Experts of a small language model: 2 picks a token.
Below are experts of layer 8 (counted from 0) of a mixture-of-experts language model. Rows are named router (the router's row for the expert) and show model dimensions 0-63. Each number is 200 + 30 x the weight over its row's rms, rounded and kept within 0 to 999.
After each expert's rows: a language model's description of what the expert responds to. This comes from a sample of Wikipedia text that the model never trained on.

# expert 8
router,168,185,214,204,175,154,182,178,249,129,193,187,242,284,250,259,252,216,202,166,192,128,175,200,199,194,192,206,220,215,235,204,214,194,176,250,243,178,193,181,227,201,176,191,238,179,199,191,203,253,203,190,165,168,227,208,171,188,189,225,164,239,222,226
Description: Past-tense and passive verbs or their endings after was, is, or a comma: reported, created, found, used, made, merged.

# expert 23
router,175,238,234,187,189,205,204,160,243,194,232,210,231,232,255,220,196,198,239,221,202,184,198,183,229,237,209,196,210,269,244,179,202,172,183,228,185,159,170,212,243,198,174,185,200,203,152,185,191,234,183,203,185,209,183,237,211,170,187,272,172,204,198,221
Description: Words from sports-career writing like National, League, Cup, national team, senior debut, medal and Championship, plus adjective endings.

# expert 2
router,218,242,206,171,167,243,177,163,256,142,222,185,231,216,212,224,207,215,203,145,171,175,173,191,245,200,203,212,181,239,287,250,234,154,192,227,215,192,159,245,172,210,177,200,226,183,151,161,163,228,198,169,170,201,162,179,208,182,198,239,173,229,200,192
Description: Markdown table pipe separators and preposition-article pairs like at the, in the, of the, plus colons in lists.

# expert 18
router,209,216,185,224,194,134,204,216,245,185,209,169,212,270,182,199,215,209,225,170,142,190,204,181,254,224,189,181,224,252,236,195,238,223,175,244,177,177,148,217,183,227,171,201,210,221,157,185,248,235,173,213,241,196,191,207,199,185,182,236,199,231,250,191
Description: Nouns for works like film, album, song, book, and closing stem pieces like st-amp, sc-ript, st-ack.

# expert 31
router,213,203,199,201,206,161,245,203,214,183,211,174,219,227,239,188,169,234,203,170,192,159,185,220,253,190,226,187,213,176,200,204,219,142,203,191,232,174,150,206,217,180,225,201,231,214,181,237,232,269,119,180,206,186,169,228,159,221,198,198,152,199,215,250
Description: Starts of lowercase or D/C words such as legend, legal, Dolphins, Due, Cuza, plus final year digits like 2004, 1998.

# expert 11
router,182,205,214,175,188,174,175,191,241,172,187,199,215,234,244,209,182,180,199,186,186,147,205,168,202,200,233,207,209,206,185,207,209,207,149,230,189,137,153,194,168,195,197,165,253,187,178,164,220,229,190,169,181,212,195,206,181,230,173,231,113,194,233,214
Description: Word-internal pieces after a first fragment, such as it in Comité, ib in libel, ig in IronPigs, plus closing parentheses and brackets.

# expert 3
router,218,209,133,204,122,206,189,128,243,190,184,179,201,234,261,217,182,197,162,207,202,195,211,168,221,162,222,187,183,220,246,243,236,183,165,215,212,183,172,225,202,206,216,263,231,177,193,176,238,220,184,159,175,216,148,184,184,183,197,213,219,213,202,235
Description: Short vowel-led pieces right after a lowercase consonant or start, such as v-en-ues, t-a-vern, l-an-es, plus el, La, A.

# expert 10
router,194,241,162,221,165,174,190,195,248,179,218,192,209,264,219,236,217,189,207,172,187,140,193,148,286,218,230,168,240,234,194,211,191,203,176,225,200,164,184,182,216,164,206,200,250,188,187,140,193,245,227,149,241,187,176,219,207,227,199,206,208,192,176,219
Description: Field labels and category nouns in infoboxes, lists and tables, such as ZIP code, Population, Place of birth, area, See also.

# expert 0
router,146,244,161,154,169,221,213,185,260,183,199,189,220,220,242,201,192,200,224,181,186,196,203,171,236,236,195,223,196,222,230,229,210,179,153,243,181,179,119,210,170,179,182,184,222,206,170,183,220,259,207,170,211,230,163,246,187,195,193,247,188,225,199,276
Description: Commas after words or closing brackets, plus first-name pieces in credit lists and tables, such as Peter, Brian, Stephen.

# expert 29
router,165,202,170,189,177,139,218,160,249,167,231,196,190,184,270,189,167,229,207,216,206,186,176,199,263,194,225,190,225,234,158,213,250,148,201,228,203,147,135,225,176,210,211,225,224,206,158,214,250,251,196,215,197,234,160,178,202,183,224,245,126,241,194,184
Description: Single capital letters starting a word split into pieces, often proper names after a space or pipe: H(amster), P(rairie), B, C, R.

# expert 14
router,201,211,176,194,163,201,167,186,245,173,236,192,219,226,236,188,227,195,206,223,192,160,229,159,258,202,234,214,176,196,222,228,202,189,159,204,228,203,162,180,231,182,177,202,241,186,185,205,209,249,200,174,224,198,204,211,193,158,222,258,194,170,188,209
Description: Clause-linking function words in narrative prose: and, to, that, but, who, which, and subject pronouns he and it.

# expert 4
router,195,238,167,189,229,189,215,185,254,179,190,222,175,275,200,209,208,188,198,206,197,171,188,185,231,217,186,166,221,223,260,206,225,208,199,225,245,171,137,214,174,172,152,185,239,223,172,175,210,196,191,202,200,176,167,230,168,144,189,238,215,222,196,253
Description: Place names and name endings completing a proper noun, often after "the" or "of", such as United States, Queensland, Massachusetts, New York.

# expert 27
router,218,193,170,192,223,205,186,184,264,168,229,197,211,294,223,204,220,184,201,173,217,184,184,164,192,215,198,199,197,222,246,208,240,234,164,243,203,180,155,173,192,178,135,215,241,190,137,196,261,272,197,175,178,250,205,232,179,189,203,204,207,199,175,230
Description: Endings of non-English personal and place names, especially Indian, Slavic and Japanese, such as -ara, -ya, -ić, -ini.

# expert 13
router,180,203,162,215,203,143,192,133,226,156,199,177,220,184,201,222,167,250,195,213,236,161,150,222,230,231,218,241,208,226,249,233,245,173,210,195,260,197,182,230,226,244,165,228,262,206,166,212,211,224,164,188,183,179,177,181,206,171,167,202,184,190,158,226
Description: Capitalized or vowel-initial first pieces of names and words, plus accented letters, such as Al, E, Y, é in Série, Conté.

# expert 7
router,137,233,201,213,184,213,149,209,230,179,210,210,192,240,207,198,219,191,216,161,177,191,176,162,197,183,189,194,177,212,162,219,260,177,224,213,213,201,190,243,205,193,214,210,223,211,160,184,253,260,205,204,203,193,210,223,216,209,189,228,135,228,197,226
Description: Word pieces with k, j, z or similar inside foreign or unusual names, such as shekels, Hekla, Bangkok, Gakhov.

# expert 16
router,204,221,232,205,146,177,251,172,220,177,216,188,211,205,224,244,189,176,202,133,212,183,201,204,198,203,221,181,198,201,227,267,184,165,160,254,174,165,194,214,166,178,177,201,225,223,169,177,201,216,195,173,180,197,148,211,186,213,188,248,160,208,199,260
Description: Common function words and suffixes, such as a, for, with, the, -ed, -ing, plus the T or t starting Tigers, Times, tells.

# expert 5
router,196,225,204,209,172,211,197,142,239,209,196,179,226,236,263,209,210,230,227,166,216,231,240,204,301,214,198,205,167,250,205,196,173,199,186,243,171,175,190,205,181,207,208,195,216,215,178,170,263,211,151,207,204,168,201,187,157,181,175,248,170,185,227,181
Description: Short first pieces of a split word after a space, mostly lowercase consonants such as imp(act), qu(it), str(ing), f, l, s.

# expert 15
router,177,259,140,170,228,199,183,212,196,199,216,117,231,225,205,218,223,210,236,183,193,202,190,204,232,196,182,226,177,228,233,257,195,244,185,215,211,190,157,166,206,220,194,193,169,212,147,171,240,243,177,186,197,208,180,190,210,202,203,237,125,194,202,167
Description: Early stems of Latinate words such as res, ex, cons, ac, pr, plus digits inside table figures like 130 or 16.

# expert 24
router,168,194,175,192,192,189,170,193,284,173,282,175,214,268,236,210,206,200,196,188,227,172,209,208,202,195,171,176,203,221,241,223,224,169,170,209,206,182,174,240,188,198,148,210,217,187,136,170,227,224,187,199,159,256,167,208,203,217,210,208,200,182,209,225
Description: Middle syllables like persu-as-ion, tre-as-urer, possessive 's, closing braces, and prepositions such as along, through, using, like.

# expert 22
router,171,197,165,230,185,153,190,189,234,163,241,210,232,269,202,257,193,182,204,199,221,156,207,172,226,209,161,182,191,210,233,199,164,188,194,223,189,173,181,164,171,233,184,190,219,228,141,197,245,218,207,179,189,261,152,245,217,172,189,235,189,217,180,217
Description: Consonant-led word pieces and w-starting pieces inside names and words, such as v in Harvey, p in Simpson, ic in Connecticut, w, Sw.

# expert 6
router,189,199,163,157,214,171,178,199,245,199,224,188,220,227,231,279,212,179,226,151,228,180,219,176,201,201,237,181,208,204,257,162,204,166,197,254,184,151,175,184,215,202,180,215,252,228,162,184,219,238,140,203,160,168,211,180,225,270,180,233,178,191,208,266
Description: Line breaks ending table rows, time prepositions like after, during, before, and inner pieces like min-im-um, Vlad-im-ir.

# expert 9
router,199,189,177,198,208,173,199,168,207,195,232,167,237,239,188,214,232,176,212,144,191,191,151,166,266,210,177,208,171,223,255,191,228,229,213,243,249,161,154,205,166,232,204,225,203,219,149,198,224,256,207,168,139,146,192,235,199,222,220,215,188,201,204,232
Description: Adverb particles like out, up, down, compass words like north, and word-final pieces such as tut-or, music-ians, Heideg-ger.

# expert 28
router,167,210,157,165,132,184,175,132,245,149,227,179,211,266,237,193,206,197,203,189,202,155,179,242,280,215,185,198,157,274,196,268,222,153,191,188,182,187,137,247,151,183,204,220,216,189,183,224,232,232,202,209,177,189,191,204,206,164,213,219,188,269,214,229
Description: Auxiliaries, prepositions and verb-initial prefixes in running prose, such as was, is, in, on, plus re-elected, broke, delegations.

# expert 25
router,159,234,179,211,192,147,162,169,222,177,190,200,211,216,238,239,188,243,211,199,210,186,192,193,203,205,232,194,202,229,238,248,215,182,222,256,205,139,165,190,211,176,175,210,238,175,177,172,206,222,190,203,172,158,139,221,245,191,168,240,143,216,220,229
Description: Bare spaces before numbers, table separators, and capital first letters starting names, such as F, S, M, Sh in Suede, Cayman, Caribbean.

# expert 1
router,147,205,152,213,202,207,201,171,260,173,192,224,195,219,235,197,224,180,217,176,214,192,211,221,254,208,219,174,207,215,183,224,199,231,141,222,209,159,150,214,184,199,205,168,200,199,184,163,249,252,207,173,165,189,190,191,260,223,188,230,197,236,197,214
Description: Single uppercase letters and capital fragments inside acronyms, codes and names, such as the D in GDP, U in SUNY, the K in OK.

# expert 26
router,204,220,201,189,232,169,172,161,241,196,207,187,190,249,227,239,229,192,226,196,167,189,172,199,252,225,209,171,228,234,257,166,217,213,179,250,198,157,177,204,202,200,137,183,255,178,143,168,228,237,194,175,180,219,152,221,208,207,194,223,213,198,235,201
Description: Noun suffixes and head nouns in organization names and fields, such as ation in Compensation, ology, ility, University, Church, government.

# expert 21
router,188,201,181,171,229,162,177,165,231,223,221,164,208,220,246,217,193,164,227,191,188,160,214,160,251,207,224,173,159,222,199,212,197,176,200,202,189,176,180,199,173,170,199,212,246,183,184,151,233,246,222,199,187,194,185,211,192,157,242,232,177,207,251,201
Description: A lone m inside names and words (Cas-m-ere, per-m-ission, p.m.), plus accented-letter bytes, fl, and capital initials.